config = dict(
    num_hidden_layers=10,
    hidden_size=512,
    n_experts=24,
    experts_per_token=2,
    d_expert=224,
    d_shared_expert=0,
    hidden_act='swiglu',
    moe_layers=[1, 2, 3, 4, 5, 6, 7, 8, 9],
    router_score='softmax',
    normalize_top_k=True,
    routed_scale=1.0,
    balance_loss=0.00363,
    balance_bias=False,
    init_std_router=0.0065,
    lr_router=0.00133,
    num_attention_heads=8,
    num_key_value_heads=2,
    head_dim=64,
    vocab_size=8192,
    norm='rmsnorm',
    norm_place='pre',
    norm_eps=1e-05,
    positions='rope',
    rope_theta=10000.0,
    rope_fraction=1.0,
    qk_norm=False,
    attn_scale=0.125,
    tie_word_embeddings=False,
    parallel_block=False,
    init='uniform',
    init_std_qkv=0.0227,
    init_std_o=0.00507,
    init_std_up=0.0227,
    init_std_down=0.00313,
    optimizer='muon_variant',
    learning_rate=0.007,
    lr_mult_o=2.0,
    lr_mult_down=1.5,
    beta1=0.95,
    lr_head=0.00597,
    max_grad_norm=0.5,
    warmup_steps=200,
    schedule='cos',
    final_lr_fraction=0.0,
    batch_tokens=[65536, 131072, 262144],
    max_seq_len=1024,
    doc_mask=False,
    z_loss=0.0001,
    train_tokens=922800000,
    max_steps=7344,
    dataset='wikipedia_en',
)
Below are experts of layer 2 (counted from 0) of a mixture-of-experts language model. Rows are named router (the router's row for the expert), gate (a neuron's input weights, with its number), up (a neuron's input weights, with its number) and show model dimensions 192-255. Each number is 500 + 50 x the weight over its row's rms, rounded and kept within 0 to 999. Numbers have three digits each.
After each expert's rows: a language model's description of what the expert responds to. This comes from a sample of Wikipedia text that the model never trained on.

# expert 14
router:474490525556454567461479459483490465442553464518540492532549496542506466521565402576576510498513508526459449526566520550430500477591548465468465428477477489457496350643458503480437513459563541
gate0:525491466524393492501526497558519502504488540456450483536430475432512488496394525503421567527541512584501584433473488511517423535541480515453619353518496492513508462483548456511411492450538383
up0:508593535519577421452507545477487450481573481545495497581464446447470467547515426573417542496527493427566573531487446504558524521514479512504525509490549476461518586514478466453539499474420507
gate1:523459454470421491416524543467505475559480464468471503465516510486477516466477580503524435574495443524502439485380507460491548478418516535509445565464561454461466479478538635555452488439585534
up1:529524563520468553507434485524564454512549544538455628563474419438490519515491629509459525496524483521476604503478466497442494563523610448546517420556497477485537589444540528590601463474578498
gate2:514521529497533612407397507517492542539451472518503581506472431451467439545464561544503521562467513471479472536499553492553476508570454519468564517458510474436482523502618434525553614502409364
up2:526482535467458452504621551466404493517481515485459516529569577512577471525526510499470486569564504471470509531485465580357480437526423488532561535608461470494429473526548400523529479492460514
gate3:481500447541493515514436486453570477478550418518594422471447456517573435565499442509513461490521470491502480472493500397560569570578533472530485500546535442466536407574555507552431531450545514
up3:531531515520538526602571466411479495416525475463457507381482444499495507451541560495466527515492485490527588472431472575526417537487436515501460477454477551506504566571510415528436516469537539
gate4:535482445507523493453436475517435476512504425499549470446516442586428580465537496393543536447468463464476510452538477456467511580486518500494452579440551501449476452551539498494483386446440546
up4:441476518520476512495437565593442490626423511471475498502509454395464541580381538482432499417566462526472506543499443501520535468525421590479562516449521541495471513387530480453442566487502517
gate5:508580498469510477558494501540359488458570550572546477491458441420548529450425510490487484423570425530445515466458466468559506488510462496468518600567513513434554502477503495535496478465472406
up5:607451413492463509508486421531553486545545469501538470538510497525495484491518545586500492430498512521607455511501590470479547548508519332526557484519530475583519424519493545461518550510483584
gate6:499466453487518413530532497521527543538513442484481496587446490443466498481500657491345504501477443410521547605484520455569528561454501508414568440585489505449567416469560493432580577490481613
up6:506482523464514541561441520550466478674511528493498480504429516541439456527343497418498540422530503528451567516495429402509481468435465482530499407457635539420515461552535449585515578544430440
Digits in numbers. Individual digits inside years, scores, vote counts and table figures, e.g. 2012, 24,033, 0.1, V8.

# expert 1
router:494508567521446561601426597411467638556480523494542477457483520452413550558486483495421506458413446539503548555495416484582451471540529490436505506506484561471467590520537519500489494554436529
gate0:474436546514458420540545559462492490503463476560489452463411600471552565490468483423486550528440373534513487532524527491510491557532425493461510492402507453509438483480465566484502498480517539
up0:485468509512391475530516491535585593472567501433565473529464493427522494372589533432465500468447512398462560583549560489476557496419513521573375484510507481471480462523433457539529507513540544
gate1:530469553502508518499501447515499503430608510391490474403525480510522488509536488505543518409411491522496531465566408573481527543504536541479469471491465510492486539496472473538478518587471574
up1:558456485476431506555514481472469494611456417511478503487423545537451467516531358600499574521468464608394488447512448468464497407590483600491581445512422555525534420451446474501449481393504505
gate2:468453561559488494482486479437494548523542609554443459503572511509497465580569583485582542478512654488491524461571500536466543438509602454457508474500505520564581472472493548485428452490456483
up2:501370537479491553586491516485495465395531549517473455525484491485550431475494478607529505512545437478421479585400487525400461460477435493498481394477384536566540512563569586513528485469552483
gate3:515434483478523451440474535472449435552595531622583536486458506504488488524476467479570503537451534563452530424463543478509541595445412492579493501352493478483469500497569495538401478488485399
up3:498481513547527520526562455440503578528547472438565529560438563492537444541487556500540512538471548539400480491541490573573599496480524545483438486479422427541569493472595466478507570503407515
gate4:397427466481360529534562475471499629462529561507534530458451456471499649524544509534500553557529508462472529551505489539508472477463529471491491553558437491549477598570490551425511488451508501
up4:538483457541527482535450527566496527527403474550486462521442494558448465499627438483483580482520591578454476514560450500541494456504540466492542493527586459550417576497453532477433471430619509
gate5:482548489417533456545560489423521509504479470526500464530486502542596575496520490445537418474516543448502513540458404552510458475592394449559421464530535485480569512500534482476463541504456541
up5:426506545574469567493588513577461540397488515578479498540652495478503479450552532597557433467501510552587535540598412496511494496502512546490455523554537548389472635553466560480460426450497567
gate6:407439514493446414504557501475493540519549509470441540493522501496504469389548622515441443471449455519465456417455499451490488521574465536515472507468556544417481537451478550438474519463486475
up6:582421354532512610525438462475523483505547440447475522482493508530514510541502485562455598583488514469447503534490405571528486468447458472470528580459518419492526416494503605477448410466469492
Word-initial syllable fragments. Opening quote marks and first pieces of longer words such as re, co, con, un, dis, te, as in in'te'ger, 'Re'ardon.

# expert 20
router:505527508525537471502453471517479500563519477513494518543510529523444552502459487541449491529571540525572590481503506592370496559512509544410504402492541514502568485494477513451524447420526466
gate0:458480506480552527503512583484594565489536460517501463482434467580441486462572475546490526474511489508534476589508528523500513530588555478486487497472433494475462468525423527505482591453423641
up0:505494473518478497462538478587443454541534568561431604575600471578477561439502514451443472525485549516580559556443462541482469461435490449522568412542598504519486529535521491535484515437606500
gate1:518482426555483526488493525534585450366663370471441488549411476603531521452487435586625479564445457580499412517420510496473523461598529446542529426501511451421485487460389478597464462425442529
up1:439463549470505435453497571437553513509515592450528443581485449493542601575586538594524583588598445414442533492546478492418456516511560502595515451527474566479573493483525495505514545482506418
gate2:463523568523501467448498484501563494582555560551457581498512483442528524447508552475565533424565567566496461468523452548534468514527510412475497539558514485637361514491489477467535480578546501
up2:553556448505531474453540475501513464541350517572485558525432472488496496502503493520492520608497425400487450492517509533509549485585522546524501566558478509542524346584568500550604502386506445
gate3:518451467484468472548488506378427558465453536376448414511549442476504517536541452522475456401599503372485499529458446485491525436561469528545550529425499428529489544467537456526527515548526579
up3:443436484477518426501437446478454420537407504520540509471526515437470574552502417459493521483503569473609528569533580459476491514536535531528517493441491434489488426519491470579569468517540422
gate4:471519466443493654507428450479545416476506535437540466499548549488608458477544569564551393526518536522554436520568518478549527559527432551494428414443552498562487453498514512510493453434476502
up4:593599478377585516509496438498441496531562494494506622506583561423528453548511498451472585574466523510527436542569438486524460534549499454503514445463431482586407427518484629446564464491444496
gate5:365531529449471461482496528552464461530486503510511612470448453517446484510484515436576378510508547524493498502623532558530453511570473454553526526572471493504464486482525473473490471488626456
up5:520513407470491500486482569417507549462490601577468478406534558481437504478630504572483555453461438525489534476569441478552511468496466533529553527428605485579534546532342376526419419586471525
gate6:527535617391499506508472543543588457490493438581513430563552429493461485500490521442562523583510469480430544529538443539525542447522482439443601434538478535524484510605439462473480569508550511
up6:496501531401438489522475508488432473450480415547457482496489588501513500490536408419641464528477530518460499444598418441619498510541565510520442489483558604561474451503443526519322496502483517
Commas and closing punctuation. Commas, closing parentheses, quotes and brackets that end a phrase, e.g. comma after Additionally, ", after a quoted title.

# expert 7
router:527492484462422494479479446500481538465568529503507500510582430547456551524426503447524369500510490461503448511483569561520427512475604549549458548479509593533571498613457495408486560553460477
gate0:444555528583597590577416423471478487470531578554485467532568461463515475480461483485450423537516538423494612581513461512466579498490473480503498456507478509462509474421482514485549531503418520
up0:479543514522580495534505484450449500514515388518497491496494586378610502531533485396529544479539435393524511547522492459486511488452465420428512469630447477474562460504530587565474433449583492
gate1:583553517611440425564421492531539490495515519441570520518444551503550542520570471496563458407550495440421533388481538549475418483399541529480476494533484544512487501415421492477506493469480472
up1:507551519502482569514501597535517442533474539525450547456489483501516542601541432464463522499503492466547598492476512498532499517547438460523486596463593492578478462456513561429509596695587520
gate2:543518514524472464570498472568434519512586442455511401550480473548472571486498517470454434557510504452406507458574354493540559537603495581453581543535505491467484447470544577496506510484555438
up2:554535472538583443424546563504549424497491494530517475519539464570527519509579473429429569449414479572450610460494542543549497454462457513514411498481588536431345626446592412483416459558520517
gate3:496452510438510429479597485543458517567418466582512464408472412465524476475465478514373407562606373588460450480543473554438534532521560556419538463499542460528495445501476437460497468491544422
up3:448465491413499480540523507546577496597506570430493448627591488409470533562464541430415536545371560577480581465562528542444579467468504462400420619444425513530485483508587487496519659467487481
gate4:473474603479543585439373625543443560597478495513480555588473523520504616497521492570443492563533533573556525504423519475436541486531480498495602550374567423515524568507430499547490500471540534
up4:572505442440483556508505414567449427555463464513519438565473513553503526465499547547546485505507553545507571399523465521430533505519464483422572490437489456471395543486444524455433524493548509
gate5:530438552464523514442485483404519459487500403468493497429528472528508468437493446384573396445495461539387454548472493545527521443449429508477417479456495548497471470425503486581438497506501491
up5:486470569456506418491487545667562421458438570485482553663566506503524549526592534515537550552453548519441536528431454493452489481492550585447565466568601512503518600515438444521505571460564616
gate6:517518496352546481608518483541579533451488478471535488531546445475455421527470519615522470480465489467517575490461449496510420547506487555499484515538569506475575466543431550507507415577502454
up6:447518424514491440466581475513525425587464459537504534501539446535520534452536487447531433469442496535481448531545468483603507524541453522379531458429487430484563504546554531454535466386533556
Word-final suffix pieces. Final pieces completing a word, especially plural s, ed, ing, y, er, ly, usually followed by a comma, period or preposition.

# expert 0
router:533488482517589521463459600499545387504487469565563503522462537473588460461394527450452482497507467479515540509448484564564493518520486633491529517437476453511513501482468514484476468521499458
gate0:460485548525533497433513433579567486458510523458535518430417549487432516450545444463470522575560542416488482562510523566459565533596576473428477411446519495582480436518537468587467548565472526
up0:534511473525485532550468423594477570556533438488541506516400501466494491514501514462582454414484423456470505462570533499498515477413482513565473401534533595563536513517548496502568563450434427
gate1:465472613613484507396517562465475542485518521520548466499490555591533511612457537546433523481566513492486471535559479654528421560461600557505495572492545510530463574496520492552528511440499464
up1:406543460510484497474538486581522515573533535511561500519519653570433528501510562506516509535515515426424438468464536538434467489474569509509496490469470543539550609523506542582488444475449557
gate2:534508414476464490427464443467502455488467461473597453447592479549538478430543526449460431541468492431545481604517486622501485527472445573495411552437464490517513499559512551470475526473463427
up2:579451441514499427475525502527528536540490471587382493475488490492478485492533520489489448460471529450520530441515433495576472384474589510391506482462494516521519493473459492501460471554567610
gate3:497466490586469512470452491529508513447461419528509464462460555496522475533455520490483412576560560511485522508572488557542455427453376480483438415445542541574510517543453528447487478625604479
up3:443479567527498514491443500436559505527469591429504499507429534497566436445489532551509504593427523504496475517456464529485479479452471455457501458481491496483594528504468485466450502487512547
gate4:585420445513521570467532559572419538503605488569484502540423562432514507497475489587509479517473447349535510495432499502469572477563574462459440479515441453468460415473517545473466584603449511
up4:436475514529506470463578561552394507467470398575484486473466561406513482535522598474530527417500490375414495545623476511590528424525536448458543473513526484554534573508580440492567464457451561
gate5:469573416487476515549501549575491560496527503515478360518501402560542445430467461553471446455586555504458539508540430472496380504452470492520492555521390516489478482422414507583472487487467484
up5:504479388467534520477561492576530524511426576518532547512412472513468441483533539457567469472528642417509567487549496551525534549579532498485534425527508525506484548516427515415520519588505434
gate6:496503482482483545477571522524516487524474556443468427379525587508526578516498524556420586543497582534509436559461575456488485454504490510429541493392501485487520481502581516478422552549455472
up6:477471521531431569464551436407422380445602495438590480501507560558491542484497495528470522491521524464517545452508558486520514490546525507597504545439458487481502489481565553516503453516445536
Sports and infobox labels. Sports-season words and infobox field names, such as League, Cup, season, record, Population, Operator, plus closing brackets and % in stat tables.

# expert 23
router:463534473439524502444433508457532497505481493542549533496545458522493482517580482500485570516560535497504555497503535465546554487517545551454499562530515504435522566456547465513541500532577459
gate0:475494500540557479488485546549581433483587505540477552422481485532525453535506380552446563507482445462574494493454509465557567565520536453498459539526593535450511480584433451515480423461468523
up0:558529533417518513539445497535526483504498583552513412473554486472524478551490507393547546402526506482523429427559561421591481473471461505476460518533420604451462524476442576502435498462494477
gate1:516439411456534567364519528504495596396583502425528517525492468500399508432529567592440530532427576502486470525532499385585503502526546510498462509594470446488456486583527501544518549575508506
up1:504586485457479465540462447584399550571540566441460459465445503486583486473567539541520438477540490528479550510530478547535549477440499453519540513539505449526402497436518542455524510496426491
gate2:480541385490458625584497452485583470499534455497530467452547597579456627480540464499577524428468418457526454497476535497525463427474517404479496353577494501569523544490558469468495529559471559
up2:510400465634413479470614544480581474577532485493454471439544473517432539538518462454456475522536549545467508472546544526419433482419509590462490436520507581534481524521470431438545490615520511
gate3:546449489536527613455562477513464458515496507567527469518545469518477575424590468526479519433464438423442462506470497525455492496544452414450558498505528513494440451495504553544466540588543420
up3:456475433557477465495482491507476473443511530579541432458501538571563497579514431448506479545444470428520485403492543481512496505563522525466523495510537419532430426525459509560541440490492518
gate4:566523569439530424448539511452439447492530492533484529543452564560455494500553575443497549453491458482475560448449483596484450468560538546504566526429456531503423481483433511526382450355497537
up4:512504523558522516560587543441507531521542581611561493624509372477486557493499453492598572519471427471473541461462569441482490511603535436544475573485518474529544374448417421573547542497495499
gate5:525498520453554448528466541473538441434519470449511436456513529527506449503558455510496521530511522499528426516456505449549474540607519500504536480467485528594491430574493537446429557462474518
up5:476453427536528500450470506451544451341481537442592470514525499533426483558480541529462474517442474483436463497535571493443543405553459434535554477578435496529493449453453488504556504554550582
gate6:489509443486481509429571509525513496516598453581504469520492399471534488523477531520439457464488526523518501452486492531577552568459418467505470502502462434491401474500493480497509545460414521
up6:463417460557446560429559475404510481505477631587387588582516507511414472494605448492524604495475562461532473466521546513521559557491487447504411378433517533506489488523416433413535509505551428
Pronouns and possessives. Personal pronouns and possessives such as his, he, her, it, their, plus apostrophes before possessive s, often in biographies.

# expert 13
router:535527513425541445415548494507443465518522493507515537509463530516545495489612485545514539535525508501557553520433505447463557555475479503493550396545526396391579564491439467490533483421598448
gate0:478486552454494519501471527554559579506594458476473449420501474562394484590495497429458451520534391518486523469498484438483455431487511513528407435581532566507479565557544508440540488443506532
up0:510470480572480565517471495535509493516514517583402421541451549600460536510442586463518503497476520533530444396446464472466412528430459452518458530489486565456519379504504460516539574408504453
gate1:462542517463441450560489445532511487491483452435385590496488479480605435481558420428501482575492530498457499511548550584526501502501486464575375493524521614404571377582489515403467550507580572
up1:425474538486491560421452486404477484535448408459589552512480484517583513515417488505500553541490418503578566483540546546461510540440495554525429442582479496571458582586459588463528493535554520
gate2:478490432433416478503452526494439446445486480432563570533519496531451501582480466551466544501435506455533502497487512580476429543559497461528577529565503534430534566460439472624521478467532531
up2:568578412501507493498533550530518499505509506480466466461530519523415472524472520447476639510383437502512413491491497563413460434477569468531459469512519545574565409481467538439517501437501497
gate3:530440440513435513505500430455449624497510515547541491450493524561468463539513474425511485464553475472384536493353447462540548456568559370469483492484510550529472436465497503523604461575519525
up3:500441574482503434508390493495469511494521504489507463428508552519499526415593480541502635542481480560533461450575491524557526470559523560473476490503483526556521451433444454522494541539571425
gate4:476522500494532542474590551468396588525492527433566431427558475523542463507483585534432510482454468406561547519412534558506478524477439492546426501466492465400527419511530451507501487556473600
up4:493470491477517404459469396515569538537497490485517531553563506522565617478444462557473543531476519574492555511575480438543460537522526524462618468488624535450507553562486568470420588472532562
gate5:451566447495407535538487509393532492531476551474388505511493409478486484335490386521535522518541586550489485465550568502554536435539508480495452496570469452582444476524541615454505503459617513
up5:487494486537530431571426383447562432437384481576437524574501462506426530644511565496534503497547508496491533486589494483539512559561499488483504443544511443515563458448518495624534449466439519
gate6:597431482532492441461427592449488575568449396465560441409457520592451524618528527509538477523512508431552503501523484588525552498500536484504469525566514498540422484466458486583473449518509554
up6:502504545462488427535505503553468539553475464550451445516524454521570491439485435485532427569560480450503466539414511372520570391501534567554592531601446533454436513530419493493422544525469515
Number words, adjective endings. Articles a and an, number words one, two, three, and suffixes ive, able, ine, as in f-ive, dece-ive-d, success-ive.

# expert 12
router:511450470545513515593635532541496504549543511575415461449515441464497468462443533430514416511486547390566545503483476403540494480485470498514468514461475612580447468463497582525468496545526555
gate0:465385546582422545516499436502428464462513554565555514495508454546504450423483608538473520477456575414469477557426480467579470455471445607447523475489438491436502435489486512497485497512525485
up0:601480499530480608524521563467510514475535510509502493530511598451547545566500538496525570530496428523496591476553486478570455501420454556443529471507540521387565552508390530540371516476464443
gate1:455472443534474488493466477484566449469519512503420582528479649489508471466489494443583609442454521477507493412386446528520557521562575505520470377480431415541479503468567565401496525425582464
up1:439512427529572453492508592482512458504484418524589440444478480468485522497510456491448487555435480534475491551394400534513425491495524515415507521476488513519558526507454499509575502587526429
gate2:553524569520566453518478516605618522496484430444515536484475458447504496499557559502569482516521526601488542542435456435492519440509540484575516544546495514580440522515569441545479481477526478
up2:433551533448485483593563468497465504410482567534552528483494499484406426460459496526527500428492557563514567417490444565450377573518529581550503509495464588472562498543473631518579433422457510
gate3:562573455477479433507458529603527524548431492540475562517451559501380560601439538586441509430518532451483506476415499508554527546429519455426513451483488443552410485456524527541460516543482471
up3:502469512426436541510517472477548513498481682396476473473430536577476501442519544466448493453379538566517552486499491493521421446536533576564452416527525448544545485349463499561452481535501451
gate4:499493422531572457450487544533522458513591518497526518473501561447542612525517507462454504475489556512541592495548627412523531371468471561432505466473554478380532535466467465365540497528540530
up4:527602473495495537534472405550571495499517454450480555465546559480453475406458501558520559574598467485404518507474530460522503448504511494426577484398530538343478445552527467497515505515573476
gate5:535504458555535502503554511435552418568545475512620490442423417519473449506628593402505495491464520505459576488498517538486552486475552390581444492446538513629531580562597481461601575510503531
up5:494550492533500443539523536552426514459494445554538473535460507555432505466517547500472471465510446576420483565526553403513544495468591503424511495617502443345519513480457515469479510541492495
gate6:532613516436559500495475602483558520449472512496552429496508419498481536554475469525458468534524563556584447468408465470471503549559535459555496545506475399484499537514604522493455567532490480
up6:480496464526537402473446579462511555558577501472480544505530520496486529546483454437497535497454526459485542506498482443462556497502518576509545517531489500548536511501475424545579438507486476
Common content nouns. Common nouns and participles after the, a or was, e.g. film, station, bill, budget, used, created, built.

# expert 22
router:530496416543594431361540544489534410538454406466480525507431540455471517457557485467556487445468477524504500579606563509549428439510400453485523501515530479506483495477545483586489494508515536
gate0:519480518516542529593476470568514506486503461532465520407422521547483574465513535571457511517463463498392467556422405477510485496591497506499537476537607529451472534503487510603535503530633500
up0:480533448485430500401466550469553477511531420470460512530490519492519486481465466564530441527433474510485495488458521394470554524480534447499529510457466507541493603511519528577479490552493524
gate1:506487538492394465522527467518496464552458453537480498426506404476471545474485523402478451547544507466574534470522497437454495483436512518489411503559490463445536523435499444486486453416516439
up1:527433428541486475430492388483455644516564543485500448503503497480471391515407490495541532578495508530561497510448572508480563446445551570484511500495530518537474549489462519427524553502446571
gate2:517546535533543452455501566439459507520499485529423504589527466486460438472524567487467537468507539538594513464503469547502535514501619462557585589479527530424545509541520571455461536574508468
up2:459526501533489553652490506487505484520512501497580497577437555496531452494454549550487561522511516668439549435466500555569554492513398407485499510593583532431606519458551484502459468497445487
gate3:465442526507442447476573478542562589501440498548536530530528499511544449468424542545523489523483489429447479471467534396537555433531476492536560576482469518474457500569514522500519391610456551
up3:477566591584515531533419464449453489582385548511400430473511616467580435531541550562486482559594439462483543560544447526483559572409400494557451526522511624452552372519544413525447558660493433
gate4:504427506616458445540486426475487480472516459521519521444498484448517420450518456591563492480539518482490535493499480379417435509447529485510435487483432471602530449505528458550532457455499479
up4:519529515576530550545422456557533498514489554555498568561497431517478526484465492566484566473455588518485547542517500525509491548533504490434563511498514468475449515515506481428496561501528381
gate5:439544508435541427466531553548499521511569467517391462555445468513483504507585594501485536522454498568514514458449543537446526584449501462543513399463487459612607495479470460483582521452500470
up5:456509506533489536441630520472547459424513533440484461448454409506528470452515428539509487472476440482518501487554558541545433463549636496523526483499518445491346500438505485492461482505562521
gate6:547497485535519478509535554547548518484457437546501506430421488475473534534519427551521372439460435415466520453549466449469403421516557467449485455514563487476547520422484503507510576464532479
up6:493498475506506510550495589474507546470434446599632509581553459580502510524529512501503555507474449507584535453531482553449485505453475622565375431568519529478484498472477556499506529421490489
Articles and name starts. Articles the and The, plus the first words of proper names, e.g. United, New, National, American, John.

# expert 17
router:544559560488545452404439377463473551572359439456451573511501510513432475482515546611524575545567520592544495492481493552452579482502460424527563450536540419477524525432518440550532547391493487
gate0:522539424457470466429442430504598450530552481522442520492526577427477432604548519492494503521482543468461540530460507469564480502523477559478538567494486474442466468476490524386479516471502550
up0:474509496591540493495574475565491527530476492526471503619515579469497570528449495578490506467389511475413667484529584560478475547547561542432425517443503507467492488570481501561484502433507486
gate1:442515505495506633478455506459501500527496498503538501457456386484564532489537450483515504444397436423464432461611527575563485519419466472508479422436442513504451546388513494513512595524500447
up1:431596586504472523508504536448487519473479605331488534487500501517565476556533439453556507462506443476474513489508453534507446460507510603542510402504456560463576444518395577493433490445571497
gate2:555556504487529495570584565464527467555461532507509497492545471422580539433411563450522556522472416513539500496475506468405394538523553586515509487465484448459647473466542445545463596566550482
up2:455541541490473540535637584511464562483530531542475535481542512436580526558510528487486435571549554572459542456502521494498450516540536458474401510615426472519425527548519451409561538522504521
gate3:544527494468540527457429553441522451429506482496446517539596489554503476484526481467495492619468566461590574578554427484509500454367514478519527502416460506488459400462530438533476499552539511
up3:462473458494508574458486429472458399517586458443590492589523584501596524431466518507469516491558519478521536545436500470462460481535551539508511444637583516538436572473525619564473513514388403
gate4:420510518555544492453475554561581557495509508555427409435504492496478497502562563481585502452544504467463522523464504502442506503403500445485572550389551488549450558483475431518464587484465444
up4:520485528500483456505513566531495495555483478593488533537467564438480496547513544534604503458559516469426477471425409421468499566474503538439586622442416496456457588534515461503418480394592577
gate5:509532519598515478565531477433505516488475511463480578453486564538440612448577504493565429516564518623458421437491433586555432540464579476520511505468481353496436502490366492505461497512517414
up5:451464479542489640434491506567405560522440557465440544439554505511478495483499512518407476429431500493495511543522532550421505569514561525522479494545469502438474553465484459458431514587487472
gate6:549607619473494464490516472453483506461515593548511554549549534435519410500383455497404520453414483520511445482566510560546473497514551513465409496492546518405548511523474550572518439497442469
up6:448449542484608557570482452455527394471490478507459595473433452510503532467525512515490443457536531496425570473480479598509494503532602481424455393496437582489517439463420489477515518510600530
Noun-forming suffixes. Suffixes ending nouns, like ion, ation, tion, sion, ity, ness, and plural s, as in attract-ion, collect-ion, ten-sion.

# expert 9
router:484511547488488459430498485604551581537632521472528500503447473522484514490530525575444519527498523617446382578429540401439512567490498451581526595493514424489481451511463516502520528416497570
gate0:548471545418476448652489519492510467510556531451498518421469495450474498468545540502444531516605527483512449562525554517527565516543553406563497474543482533436466529567395539536548503464530507
up0:448541577563439566538484502443490462561555611467459465487516495497431541500440432464464536576475595514513531424480466497534472498457429377488541472563473578487453539509458380450515469532407474
gate1:524507422547489476528554518488519447527510593556513495457543627559583491507503408505462516508446461469457456501411615486438556374435493522427453379507456546569555444454420393505466514550505521
up1:551522408522501407454584466477534470477504477520486515497518457483582473555463569455522503555587495434515466544488502586423544448393421542502541664397462498555465494514512396496535596546525491
gate2:462566525482516462585507488520502483415506495558460491452536518472464507517486512450509574429525456484434537518522461473472595557525536529525513579473485495533441482551479550561479498495478483
up2:483559431467538542425533474467529492542522512486536546506458600477450459509562520435467401542440554459539442508455503564452508478505485470457559446512418523534483520466447468642521547512515447
gate3:496474492490598428551530488537472570498611532536462541433475435426418428534399543439553417494580556448416550459495618419514597458441465466514499522410447482479532480396511546486549441541565414
up3:542500487489461536473499481436457525572486508430445404550594413532454545540425558516402466455485550493498515542471386538537512516503552512601492414456519533517527503420556468504538385526485498
gate4:487509455488508483414452465511509490530561502402484457551548523565455390481586513475487580507466485434424585455494432487519458554614508540458475486506473512490455486612489526534479431482506458
up4:577504555500451551507464485519509514468582587555618332478509473510542481549502457550519558555543497425508500509497467483511549512537525526582500569478449506517533509537468501619518456467419515
gate5:551476483445540399540524469498497451516680565528471468490545512589525584549518569512421504516530578522486485558476569498470483544494556580469435531485479469421484535516551606545579412504556449
up5:446527460435480506526426514591536537494505458549504474462460449514413508438471473524558497477437536489522459492470579643542500527487507450449445572475470470609544391460473555530526531508491437
gate6:484493526465470447482477546461451424518475484488555493552508429574423457518590512539507472425407568509485479525453437469554507478560556540506498489476469510493390509479575489505478530558449494
up6:502437407623514527505504483592493441469524498473485473595347538505544518492447537495512443547490513446486557497542508479459532435448477408495508445570554502528625479462494450508484469470520506
Punctuation and separators. Periods, hyphens, colons, dashes, slashes and degree signs, especially the colon after infobox field labels like Nationality: or Website:.

# expert 4
router:486493510491457630569436454533584515452530576530492465524453471451503516535620456522484467528457449422446407504588478460464470478524414415552482540542494525550492455578522563504474552508496486
gate0:480498494518546520515538484520543528389504395487443532569539430432493440537439559514494442562475472505444484521601584437512497483549482457536590494523504408487418506479501505589567537474431528
up0:459544461508462402474549584464490435571599417463405495473572528519569426553489535379515490481480524456570473495528497478511475497566522482465494547452525468489488498448593436503541526491422482
gate1:547543477492539439490437558489441565487459558469505524520445458548579475545411587514561598508363586554518506476486487465493565550529514622486443512559516530511499535533505489498430523381473492
up1:536463446477556487360557513524533538496568445490457482516506426499465451511488427639400577500504475485503476510595520420473536505439590421549495492521471415497486509501418540518589534576564435
gate2:427549452522422526492454460554484509435515470554520513538446392470468520597552559522453483505519509486505537531456499538444490560602483531470491523453526492564531580457609472482520564373484542
up2:391515515478458498484491429476506556461540478579508455461467504383415431490505559515577491536516452599433497467409409465522547507496403403482552545459472516508544539482499464421518559535486502
gate3:610449474460484553472472549490447521506468414376457573515459614464494547460470504540516561508516534535549462526557499553629621512540469516410519552511590475564544473405518529524435509428563497
up3:480528437491381511563436622503494499542497534443469492420506500608502510450528551624409556415550501498482513480479518536499522477479565514521467516449490533470480468498508600510483521539520525
gate4:573510462496619486427496445481535481477470587478524590603597436527544435530572472492471508529539573445443511450458523519479586429464542393466502533415536499514560472521454442470468535527509546
up4:543478534415504468491482504464495523451599499523471484528513476557459508495514435479426559457439540521479478526500448487396495471493458470528488546453464512551567506540365476488524479509500518
gate5:509481556422488451445452504460442450477577450521536501518578458496483413538538596356533575574510560552491518530536450428481477526444502533430525621488485476405514407494476501518531490429469532
up5:450513478472486586529511519479497549480427480505478488426485472467514535506534490474513609528488545477524453501505534547512441465468589492491519478459572486526492485457488499479535571516505482
gate6:470495560500631511491488559546543503527601554494522464558520456570475452598527481470490450561519527407485523496506569540488541487564470372558429594561545500483546599485553502562483427470523501
up6:465550446456449485506642431496495478462488538629577466505585488554476562499571427496552530434494502457421445568497437471422539431481406597530512483511454564464555589400472485483442544507514550
Prepositions and conjunctions. Prepositions, conjunctions and infinitive to in running prose, usually before the or a, e.g. of, and, in, with, to pay.